Below are experts of layer 2 (counted from 0) of a mixture-of-experts language model. Rows are named router (the router's row for the expert), up (a neuron's input weights, with its number), down (a neuron's output weights, with its number) and show model dimensions 0-127. Each number is 500 + 50 x the weight over its row's rms, rounded and kept within 0 to 999. Numbers have three digits each.
After each expert's rows: a language model's description of what the expert responds to; "gets" lists some tokens that make up at least twice as much of what it gets as of all text. This comes from a sample of Wikipedia text that the model never trained on. Tokens count by the router's weight.

# expert 18
router:429549443505442506534425567486387481464452522491515508459513525490539462482423468430518502510471497609499506470459487527516508554455549513596516503596435497572584482424528410547469536451516566419525453436479425485489545512494508559521533315550566588512496492465511481421503541563527455467523609567405531523481529503520485542498505473474562593435467457528557470485530533510457416395506
up1:454555417504501443562515493469464572560450497538563477458501515486474538508482524423375506475556542594494497511507477552529498599409393458561503530496434624621477481502541565457539464463473520518475493381458487546581475530542476561549525451519439520497440523469495379521542450476466497481495421535481487581480539430477506535541537460565520564541522639500517437551521519472474510608445
down1:420596566514427544478516458488525495523533490518503470426502555474551500472472527530488487554562567473484467448561478383484518510532480447465553427518467449451443524526460554602516501545445571512547346578532442488544605522494428475464537572471494503462467541502574502510479482483522436488537533555509498473495507404452343519564484540374375545489542491500479459587496475553516531526416
Table cell separators
gets: "| ", "- ", "—; "

# expert 16
router:506508485418456498473445402427493524522443366591534503517483485502580455525566491560481372496553493437497388447412582537520525509469520489511439496496497549494483420635479470393448535486548573461560575537431492551564459542532499483455542464498559546467491502482501518495449520564562460532534525457561546569526451529545485471461516368445411495576506491551475509474511415493449537498549
up1:349479544510506465440493503496465489583504477574491576515464441437562445434463498513461504542534476499390458526497444483482588407497494513537493490510445514538450462517577491421518511554438568556427541457464493533537489472480532497608539496584447419528598476455529556481582393513445497532588529544505568542355484448592477464453507459440524524521497534523478463500547512551384451465496
down1:580527500494472507486516543495452537493537552516465487378592580478467544415580483432508475531509645433429504460508463537494526422450548492552444472485459552548450520559439569523521484504459488516493512397595439525471647470477406535421563489500455405544546486473512492467439486482550484551570508533482496470593422485475478514494563558452477491462500524519539464633475510562441465537425
Numbers in tables
gets: "6 ", "4 ", "2 ", "8 ", "7 ", "3 "

# expert 7
router:515501557543554487577510469542603545435510438490559518469453493502495602525404501517480317513541561426553451463519501524530485499546474538645569479517507546420527485414502400450509424559497468485496604476517419484473507528471471650500547451520526484555464409535511417454508525468483480536476524541465538522484462526474453512528454525546583571497541477543483491514569525584446543540494
up25:544483509501527439493453458408525579440443463495507446551501474486533427429587521503496483587513460504519476488476449465560463530523537458492500503448471423476476589419501475459529545473520482474543520424470552469434504554539525654467535517493487431554411513457516490508569498445550488446481490466466437413532604397506556510358479459454545560479491452450488485592400612437489547548414
down25:419511469522576472476521498443526507509510531614512449597473508498509519484485540469531542457486441466512472558563448552536485530480603476530536466530471580480458457518436569511526445485584490468447435477592543516398547591599524537512510417441445524475469548472456541659511439466469475472502558470452506437535504598382531429462467482548570490520519634503543589442474529448506484476459
Prepositions, conjunctions, pronouns
gets: "and ", "of ", "to ", "by ", "his ", "the "

# expert 17
router:527592436486498440443466471479576475373498577609438481464553550566529474506477406521484418555485540489417547445500516533508423401420572422558486455518550560506489556500499466507450556530424545582517549514430562508442453524523497602466521514498551528613504442491499529513419519510516498486585485435539560539489544478422450407519470575469437421507507449541482458489554531463451467558495
up1:465417530513477485517476449527515532531479554521512538531498396382474527524487512534526477550511555484426516509428451463533520462405554635430502522492497563569606464485498410438528507509463561514491439454602500513480464450499497538545544507550477473523609482420483552485563448448474505605574507563460517614434435488545523513481514521582523489521653440558469511463509598524501572554488
down1:558418466593441502517516454491413479559463504538480447429445651547513472525516519499512490516406503530479511491480445535447518499502500482510524560487556609482497462554510478518482518457533479493551449512564458534553525454482508525536449495568574461482512389492508583544489506483543479607496553382471564481514445529497514458509534571364606455490441420568560548611535555418475581563461
Single digits in numbers
gets: "1", "2", "0", "3", "4", "5"

# expert 24
router:533528510463502506534494482496485423420466496533508520469460542507509478480485479461472331585444489589506476443376457499485512548580507511469538535456548472457547447462550425511528394414582512466519584414547468513452469505465516642468503458436539485650490433472496453546489504464448522527504530563450508528518567498544449440518524476542452481370562479520535460485543447448409439485466
up3:532428504489469472590447528596615540618526515467465457479525515515558641498455464597489496494539572484541465452474445601535488446577511459540556513531468474446503515492399533502503557472535484545504603581525499463507442505448528515548434470456575418528434567439508467539507531453509437547525483550530579449493558475546514587482473445459476503481548445493524440581422492386402488491515
down3:458488505507490552413493470519505463520641503514528502444538468525520533458458543515481529545480593441560478385542568537493429575450448666448481476489505493433497513457415502466515448547444448521499401545528462536568472525536452516519511540461508391577502459457529606406487529548575593465465401485574452476462557439561450446443533516487449498535458514554536488519479552527448541518426
Mid-word lowercase fragments
gets: "e", "s", "ch", "an", "en", "al"

# expert 29
router:515498445579486366472399445449453570529516578377505560516519490501512473556531559490511583578451509455499536505501486511347464547538563540461491495467508440548491502496446467476600406574537512454549487485548475508568500380533593593472504463455504588446484529600473543521504518456543557507504491463436553585460514554479496531484503519510468458554523459512516452487491519482498619581567
up0:446509455481510536560421501594492507532526479373456516622502388527581572532537522428552549468541499479450580531461522389537545506517497526469478530521432478580508440449561535513526523488444409534552480428509486510464440511514487518521560454502563623464481536518471501596512652529503528486552488464423588515495467499516605486410442507545498507522558470458493468587543522489465463574544
down0:453522447527459461501534477548538500581549553478517577414528526472457494442546570484572544378506418503482445461477543493449520476568563528449525578498542564507527487535507479516535551521581548593481483476409516545474534435517544488612567508552498440506561451503447470480544485485435551514487520507518611435446514547494475487435549529561471568612525636400525517576503555631497496550483
Latin prefix syllables
gets: "us", "con", "ent", "man", "in", "for"

# expert 31
router:536554507551457591496508526398512450514434448493497542613507521528546493503467407466514441544479514452470454450503617503568458511448547465490512466449567511497428506468531501584493531467495530634557506491482593487500449443489514462487440441445445454553532465434525571521439359526533439573513546455453467386542521511532457533632472544535539459502571572472523500470430594541470511538462
up0:436509407433503458487559552548532448416552526420500493453503554497500496568584470448536546534460533454556544482451480546413462501517457559461528431520493527535536589624429512512480552525494479545462441410524474544522448419409432516565550424543559480504547483598523439542572464472443479527454495522450492494354440534560523505512440528542499529511469578413544597493484499458537412564511
down0:443524468363544538537511494471479496512548481532532509381527457397485464592552421455554478459484466413490507531383488526498505488448490509492451524505505491556524562471405433489470487619555480570516397366474572541546380543440534529426484492562477446514491423468452511447511519488400549530460470523452549551449493519534495517548490524511508629483500520429478575501428486532477503452507
Mid-word fragments
gets: "a", "o", "ers", "V", "ing", "ex"

# expert 8
router:548542571415467504606463555460441458453538567473462464451508468526527484421424413487493420567421478522449462574513529520568436575437498578520469481429547559559480541479581431426440564372515510492504504426498445544558550472553482529394569564508466504539417454511527512482445545460497464461477517475550493527412513491492522549494504562509444444461527456456591468521593503412444545490553
up4:492480466609532535539589527608509521515483456590512447559567453438493553478449569569571522596421543594428445633434539488381448460528478493438464441421519473456497479506477531488565531430515470513492545524564527510531438464436525484487447431503489548475499421499464523491472422552477489470493576630516481562449439454567489604496544466531439476527531424546532525487512515539503524470528
down4:511499496514391504452490598517524476436543429520551504429484493540450447457539591485481398603459531453562469434479581527505447477544460489494526412488569464519567467476405454448464402461469429488563490488473401526547444517428402514418469523383481565483452445502552506550463421442409456540509507515495496477504507460452476457454572495510562553557530513492518515504577540600526405477548
List separators
gets: ": ", "; ", ", ", ":", "–", ". "

# expert 27
router:497531465435453506519507564474495486518480407532500484528443350498534518494447478495474503484447462439410567446477500526494477567491478509471573452483543460351624488512533469420522396525542534548496479478521497533547612488536468545511483445523499480564466444438577445414497548536547445530524506580484486574508530469520428410522527479461453478323451484471500505506551464549548537389538
up4:462517471457510472493522499479487604549501443579484458452533480455416537401436419454639494536467523421494555473410543549478578499471497375494516546414493524411482508508611474439592410489517535490495422541455546425533515482431425504459537584496522507476486522487453495553477524508531506422473516496440420514380479468442583515417534526441485527524525480518461522568509544490512418451427
down4:460554606552471505506593497422450513540471507546519447487528424450424511496459477491420447591439466429503484435468638538522469577556431498500419479517554560434471513517502570516440446568533474541555430542573510527513496545389612526548412523501531503415549483487488422546426440493433456536528476486467454506529510404522513455523431571429570492552574480451559458465497524504486517471548
Word endings and blank cells
gets: " ", "-", "d", "ar", "k", "ud"

# expert 25
router:432440542459512518480563545499481477574486535428440537497481496467511467532460382440440549374497543438547489537526563585549472541495525436458536467587487460448521538459612529548577502553536540553552543608403444584536503505459476534396478511551501504513508601472575522459513519509514455444565479479455479476554488527502473533601559590588541388579469489468457487458545512433501501520541
up0:539515430463482585525522552493379512497577577439505465508517470417501530624521513443506555451455511543496535561459415479501441442457442473441560514435499479470444455495568539485590490486514513421430546549453402557559496471497440516543485440435547490451589488481470475503559481534354430555478532533471516576493479497531579492464479570549484565498506517430476480425402563492524425601520
down0:512444529412464517510522474390465439484544539504460521499427499416458454562512458505597523438522486416520506496521591500483532449477666479453465594508547495450514517495528537494523448528549468479563473423566576471499463493412562491474459550529466487477536475431495461523460660488388465457532476617567539457459481554566538484501487535490447576485521571401558471488505487597496548502489
Word-final nouns and particles
gets: "s ", "time ", ", ", "up ", "out ", "ers "

# expert 12
router:520504575420528498550441441484486509449481556524423518418465498521540458521543524476491529540456525579528396437525503507495470479545516448470498500541544519444483408419475503462508470345514549489548521365455460486459498542514614394624406494519546481450421461493537498477480484413444476516527461505470546432531463472572536432495488535470531536542510475589446563495569552434373458533516
up1:399546463473508461500571493459409450530470508476475541560430460492481540473525444459488454450502465482423487598495571564400389484526528539472511445428482521516498495524496451477643454565484519510532519460595542455471482522560439451487529515467446595479525468543566476551577504497529501616527429560618539509406565496530520465465496446451502544551584535601451587513500482543451583511524
down1:547476526485521530512512486554479511509504565551505495541466601403463485503437497485493513452539500480587578549513507591481443464558493512405499517519531499524508573489520516440552533469472583398478367411470476468480570528461474576442556421374544474452563501390492495538608473518570464585563487488476522454577444518487517484555525548369550439570477478443451519493453419531549511559513
Ordinals and past participles
gets: "first ", "second ", "ed ", "same ", "early ", "known "

# expert 28
router:516518497496526525429416408466528512511484445449526539453593448484500483492498589508490466474457481472567417447450540490548453462533540467456511468519513453549501492577527545446481590513484536385516528443467389532574547485545503395388527430578484560576449566531533471580456476549536448366527525565534494458506447544496545416505550427450515531449514493508498392488584526434490424569470
up0:466401420472481580460448421511414536498578456410490548458438552485454592545474441483506442472486487478448498465407544440512486463379517507441543454471540504606540477486555529456558474560531497562540427426535439516494474452539510512511577552452491573434453519488468452538493503434486574506499462475576569579354432508518596545490466494443533553536500456538468456593533497535542473539542
down0:415366475400502533572457485507457472441492502426528556424465480564515478494484606507406490449503371532495464426427546534571532557551500511502486478515541521502555458427507473549472480574510493533511504473502412466521468559374452476483533489557521449473454490476563469506511568511458571449612447534505530519420492505524529423525499446514500478527570500556464480488580587671471467505496
Foreign name endings
gets: "a ", "o ", "ia ", "i ", "us ", "is "

# expert 15
router:393554499546519449491636520446486460526494598474448499467494539522509516537470500519461536462456550447506455554543539497555448424530503435397531507554552522459480539501481577527529502391466438518542536562563530472567443558531510596422502403527552569549499512413565565433555514489423552469486489544540504451446489459637467556447409531517558510401471506489523485494494475528425515394526
up0:498448489450470501436506477508467479554492520406518453422477544476580496589555540475527426372451537407469558504504422528514499562472476464499465499485480481528502452518442522435503562512509522553432545387600466454458581543470493515465598381488452454503499531435506485512477448489522507507542558454494546405385518613515494579470453441547496500473463528417391530622459539485492431526471
down0:547439435506468616583450515528493475521610433422476525412553515548519569533429521508539503464505481472552474497510461535453503536442481471567437511433519568498365505525464484510501517524530462573435539466466537576442627492570611574567539532484482473397467437489539579508526537502386553529525532446484563475462504427554518415416557509502502503545463574461505528509501513528547549480585
Prepositions and opening parentheses
gets: "(", "in ", "from ", "on ", "of ", "at "

# expert 19
router:460506490573534533486498519641500512486489526547450437473491422429407583564473428469468474531547569433540592525503388407535436421593430438424506541502429451454528525469497559505537500504535471534433500454519515478560474519460536476489527542484520469524546518525515521474522562449422543557517418584483515624546573444433456571541566496594456527530516481444486430472526478565554545451560
up1:425440473460389472552538486498503502551434543484492517486479436462471486423481569487443471524499598606498528474501459533492506504485476486555504505472491478558508524436483571494539421560572584417590558455503555487513483488522456484519479467458483507471618537554584569491563379466473487575635587485601547469482423553491491452466424423496519557486552541447422612579531493502488459515501
down1:449476518502492490471513494507565534473421447487600413446467489470502409468479507479501492632625494438429409502490467458492550528505436456513512482457449509563507554502503547523500469524438490458568474491448429529466613464462430480491467451460534390509549470484540501468503503562623437473523529635502518531371505552547487459589577545465567499507447506472495585498485564473473530618523
Single capital letters
gets: "S", "R", "L", "A", "N", "H"

# expert 4
router:541502504466437495446536572485577515527475548471459463481566586516557537523417547477466415538481458462522523570542534536528492462419518447556527510486519512471535435425552426416461571386547541484530490371481472527490567530580529409590486456550492430508448464457510483446520527540457445459520524526617499541474510440515450496516586517422376516500518483493406462482503494636518501402537
up1:484528506455477484464508488541503535559462465544607532579429457520362518401467566506384501539532484529419558521532508424571476400515438545494492470492496504476516516477618485449544484484456547500567464556535425445516469528635426527561479498423482484456509498507617516480570420487476542462520538517505522471454498452388506504460487522505431583536469556521436479580466482538403510423564
down1:539502474416549498519542485472612466526453527514484464616550502523513377496540508476486486408465462371488479559516481542574518545478458504524513485549487520585514532482468452474414604397563525461415471467439489429470493441448472498495564417570496498535571524544497644546506511585502489531483470459500506454476572473450418398470530441443535466497560602580484423507500485506454479523459
Sentence and field boundaries
gets: ". ", ".", ": ", "= ", "\n\n", "-"

# expert 13
router:558397576463524497540469476562463458475497575481536483553441543513499479526484537502470499517482422584494549567361472480565497565551473528428528467553503544479565522517494405451539460497505404519537578475517476507495520418505490515443480604509450503534456504475496548518504494366587453406483519554521469537523475509544564499560473511684538488491458508418548411518547578465473592438537
up0:482475475506473472543500536545488536538527454391455490437455532577467514459536522456574512453483533560535550585387391565448541575521503427524500527513469529511501452392463591552503524534526444512463502483642470520466502517389486574531510479578615479454527551472556526617431474511504482493506490450543562556430503448513502558461415470477510546486480559449528488601485530461628490551524
down0:454455433452488477503411490504467477451516480427470494512560464516547448546554624474503477418518426500454470409473537471492454498390515476481461489575584519566500396453472471533514487455561449524480530441540425476555392486467519421459523527462602439383516477499532489450572419551408488562501493500441534505541495469594516485474579533504512588571487428494461480490522537608470561595480
Word-final suffixes
gets: "ing ", "ed ", "t ", "al ", "ation ", "es "

# expert 30
router:548502504416493567417500466480549540510500512563570437480515501530483520624481474529460504474463349456414461562432402515501498459480517521577510462543454506529459509585544567519489568407448449524461458424452487545522651546555494469512553479493526420515531480603525491572533506576553487517537490508446508510528563420475484543537546461453431462547502513444449471492633544446587469485532
up0:392506492511539477538465559493525539526484522446524486483499503534471490524499507511574525526441431466476456514421453537454601564475520581490556476445529497491533598547502513543570685473530504497528478492469541432517458553494465531593504447548534516455512600427547534544580450478537514561505623476475436526399451442589465582457422465487541518562409533483485482572598436515443482560520
down0:483509479453488462512492503528483553452507421516485581391402385522462572535584492491613545434450458567541512512471470558476572498521564505530490551596530476518463528526500503451462602578549464517459501526369556514440454462433487563601540454503529469463474494448458437461523566551424599497505493450495529541512491484469427530520555512534444526433500577491543608540503465601561421518503
Single capital letters
gets: "C", "P", "R", "A", "S", "I"

# expert 10
router:451494541485467498538537496512552575439552505472443483446436442465536475537472489464546526559380549496524428460540561473486420520544511492442462542501590488543497487485458565502544482482446364461514551522542468479442544418445430480454581454550350600558413488524505527455606483562386550452457493534477517544516449506489499556523456494552538480395552450548587537474530409485499452547518
up1:543493504509475503431516417511478530500496500550609467558540448519482595468474582546522424484417535486426491508460561416481447452522571514484506437497556525484471547501575466522506433438413480449531396477423451539545556464595472455520525473448489544487522491443558495536493427396467558477513482532522489563451471544481559496494515557382458525504532583422467588540427503537491664413536
down1:531609503556487448452517532528526562529457462513456470486594590559515598497474516600505505474397559464440416533428500577528460418433515533474466484541450507538477504470530560512560329429494541400496418526542453469451476507494466528441534464496459405569514545461543532520495539465452532511400546524512520651479474555459447478486536523486533463513447588518482556494558566526490472520510
Auxiliaries and copulas
gets: "was ", "is ", "as ", "were ", "are ", "also "

# expert 0
router:460559420429477495384480479425493483491404468456607513535566507518511426487449565481546473407532519512541498542550569544528558453459546449521448429521462550467515456586545525512452558492527579487510438491469474543506450481493438389585470482537641446489476527489491455575428517603508508472587485573445527441529460495507464437519513435385504510582524462504446453474511504540579432549520
up1:451530484483500358478542417518512464557499466446573555599475575528476512441486528532492465477554525531387552501514425453554469485486497506481506535512539521474424486515475418481479516508612547392527461356569431443566497411520506557540485553382507426471475446479576495539521481492506525547466526548531572476490544560446540453495445508438527567474587560460476569502519512621502523428502
down1:513566453496576562522467453458479598544567399531472497459514642496479507472505447475476481456494517371395521476548467526495444466558470525451549419463591519494450572458541519458465520485476517489440365558539476564453526469505504516508541581466538449480472474501516520476478496427573467559453534585600524570497477477531536457494508569403487502497471510479517453539561440578451518650445
Name-initial capitalized words
gets: "The ", "South ", "New ", "North ", "John ", "James "

# expert 11
router:578536421529469532468484514544537455607509450577436464516576452540453535504496511500541567527613482474451537570440454551514561606464466506470507488537475556550434448528413525480517606510379447592534542560452591457552437569515504454519500595481472427424541573512491504529491533599506447498488465452620541502495551490507598509527527489506483431545474527484443545471472581537563473507540
up0:481539491449527442499516422539484547429559463418497553571541505524478565599508444574563497397527420436498505466474470576514592497495461415463527537560534527441486460481474600471480593606535517516478588455563504448500453555422502496487540437485540509488495494431507523527521549492534548580528496508471546526399509470456510533552413509588503519539549549410577409483506486508390432594435
down0:491563433492447477539519484442489526459655547483571515451527421513507448549426593463498492463468446635538484463430470429457538539490552386534513459622568440468570478456577486566464558593442423501579489475557580461469485468449533492434488551513550431432470447514537465503579560463442505440536525472466517498514450480557443548532492485520544493487446552471555569458438539537469485504509
Numbers, coordinates, digit groups
gets: ",", "°", "10", "″", "′", "20"

# expert 21
router:519475530431497459478524618466453391488491538474517494485516528506500474572435562459509513345379557524443603540509472519487499484593488501531563474568521530532486514612565479442465526488607530493485525518519571528503550435420512457462501454494518472441451489470527408478512439425500553548509564589498500597542465493546431501498544421478458477521425477488510416505608499417529506421570
up0:476495541513492461514428509549471396571470469521498527476500492426474464566583500489499458467457487495528573519504378471458362566474466442486548577476501471505473579574503600471516675449516476523479542500551471511518511459431480471537535455503486484456520529499605388442514527435418542595555453515463501413428490462495508558516423442500490500534500471437568511582509426422429526528452
down0:459529474516516537532613449570462497422541477415592490472530535566434461451546580494548507470524536553595530611563392418539504449462466503531527468529520534491453446499475497531407515510573487452465470455469508450566488475510470574569502460495593385488462474475538393488462476526408536475422511465497573620497549560524542446519514480528526554481552466473501631477531483540585542474527
Ordinal suffixes and word endings
gets: "th ", ") ", " ", "er ", "st ", "y "

# expert 23
router:541519577571471463512588537538457510600518561434576419583553473552453492506495419550473573540496460459472540390363484526552498568529476473502532585532516487467526476550498445502501447448518508485550477448582541504526482517602538594407550601464476604441516490440484430522553435479459508563511558511609497507592455534471468461516519526476454480454480503491516501494582410447497456439523
up0:471541434454458590589469598486451490473505560488482508522525484572467583622476473417514513511450425473522474546420454417532530531507484495433533518540497542514530478571606604458487516529448457578484454408534557374507422450429520484461521470491462488467489442455484531549508469489494585462550437527462484510375497509471570518493416389525517501481577544484530532530599506497568464527425
down0:506537491435426463516427436497448576555558521487465617420523527435480476447596569514453603508536433468496540472442474451539519451412539474458478556568484462428522432522491537516497509458522558545484476477520418603508449492482539578547572518519495498498476594468440538568432442513481552476553442530440540623492493542500515520603540489478487579533597465473598488466580479590551450515512
Section headers, foreign letters
gets: "==", "b", "r", "m", "== ", "g"

# expert 5
router:446552555565567392588448548579541549411464581483461411433427492543513433480491495574466459549559513517513473542455520484446442603568488476423553552426511448608518570419601529537474405462514535430556457514523504509567448575473515575548545493458492484489545532440453538425501550506488511518494495535522466533529434509546428524493487508514524500476563489553565456510479477463405375498464
up1:400513522539533455489516446528493434586584453486491483487548542473529453533534459605487445536541525538451413514546430489421459394535428537567517605456540493557412538452489488459513480565439546388498501400500495503503483454441523577513471541538500483480498502541611509490538476548472534587452560567565551543447518517503527494488533549450454653567520551451451579451526583539489475464546
down1:475487562554533520552441564529515447546505483553499392590558447439577480538527483503486450509507563359532505519508498497523546420539450559462534503488437460563516482584528495473492475504452544428584536577563578442558453434473428577434426486396512405548539538516553612465547451509548565519573513469520507570542490496554429502429507533496505475493492469566471398456579478529462487585483
Word-initial letters
gets: "the ", "p", "s", "b", "c", "l"

# expert 22
router:427552455596523417475424495489585535465498562487556454473539527545558476473584552468513530459547557505578575590545595543586563423441480514486445479433449585428404511457519493556434584496476528406525433596453569569459531564541453485516514580526525496490495558476520509490409476536584572507540443423508562515573508441541576458519539499473528494525509449547489554482460525494553539536478
up1:502517525550475497466570391481517530512403530550493514507503474451498495455495548554500482462471524497489466634442468465464521463496420532455489519557510411559505524532525482439545470565514571498436534429519507422606539419468548483425493551565492512506475600479620476457524428481537494544576444470556551588419557527470516534485513460396543479503598491459431572522456472528384621438511
down1:483563552545481432490500481544553449498465621550540449550508388531494461404514535465488476552485529464482630435501469552469586444585496597523518482504525419436451609493515482485571466547549545475457463468579544458481448455435438519441544529498523470519467552464530605508512500402538497517403512450475543510595450508534550551559526547457460537486595522512436480504467588510440590553502
Years and months
gets: "201", "200", "202", "199", "198", "197"

# expert 2
router:494503479542512458426502516427437524499418459492601475598583539535596461545445515478445436413522498526488447534518598556472608510439586474535504475490444425497417460515485468513482552552583545520532548445445454553486494570563456527546541398519575548503538516479441488546426534512540457462568588586540529447484412565501430526482571537432499562548440491508477449483489392493493441478477
up0:449509396464476535527638466518430446545551480435549540508447604478487578458479504555417475519489448499453494454524535589528581490468443599536470502530525534518485470493572630548514428540508469460442466501593450459396453457483516457508573565509554534474456582471509448557526539539499502529562512598536474566418491462481490509512539512472511563524482472416498562606470478521607422526506
down0:489434495360490483452473479435545469525561498427542513447453469524511563503623535533465529469521502509531476506511445540434488480448614542426490583482505524545475500505541506523496552532535401561566422501490525486472393515458484452503590437467529490505499460458492466506553608605415567519523525574497564543490540530510442552544466548424443484586490581500494509495589490649530409473463
Closing punctuation, table bars
gets: "|", "'", ".", ") ", "\" ", ")"

# expert 20
router:488480443449469582551489492473488444428424362459515482491469535503516510373433501424467490480464501598467535469460603503497544538473552490489494468459462446550508497500513444552403424564448515466502556458523414492461514521485473476513477515555486509449566554546497496591421427545441515517539449463528567407504439592541506450520437514461525468571376476546498500430495379451399438468540
up1:532524426513441461455474528480490573584493427515531497453447571451473585392427538439571465482499522576464461539455485517407489536533503462608453536465510526503489491481579512446537542514529504532478499512503533485613459482424554566515510498496426455493437500459621521495539411514535504511535659506514571493396560485613552563496450542461458537490412510488531503488444547487479591463410
down1:485515427438531545377456502483410516490414450593548453427503506550544527486424504435500486558466550517475482489386510451508588483558456570415517471514498455524462564485544511542453470447458494489510515533521474433478463489439386516517547483451520466519568585526521483490514493570520439528557535599548572460469418438503404421581524481497465419449494599499464522536498527634415553510480
Line breaks, list dashes
gets: "\n", "\n\n", "- ", "fin", "well ", "won "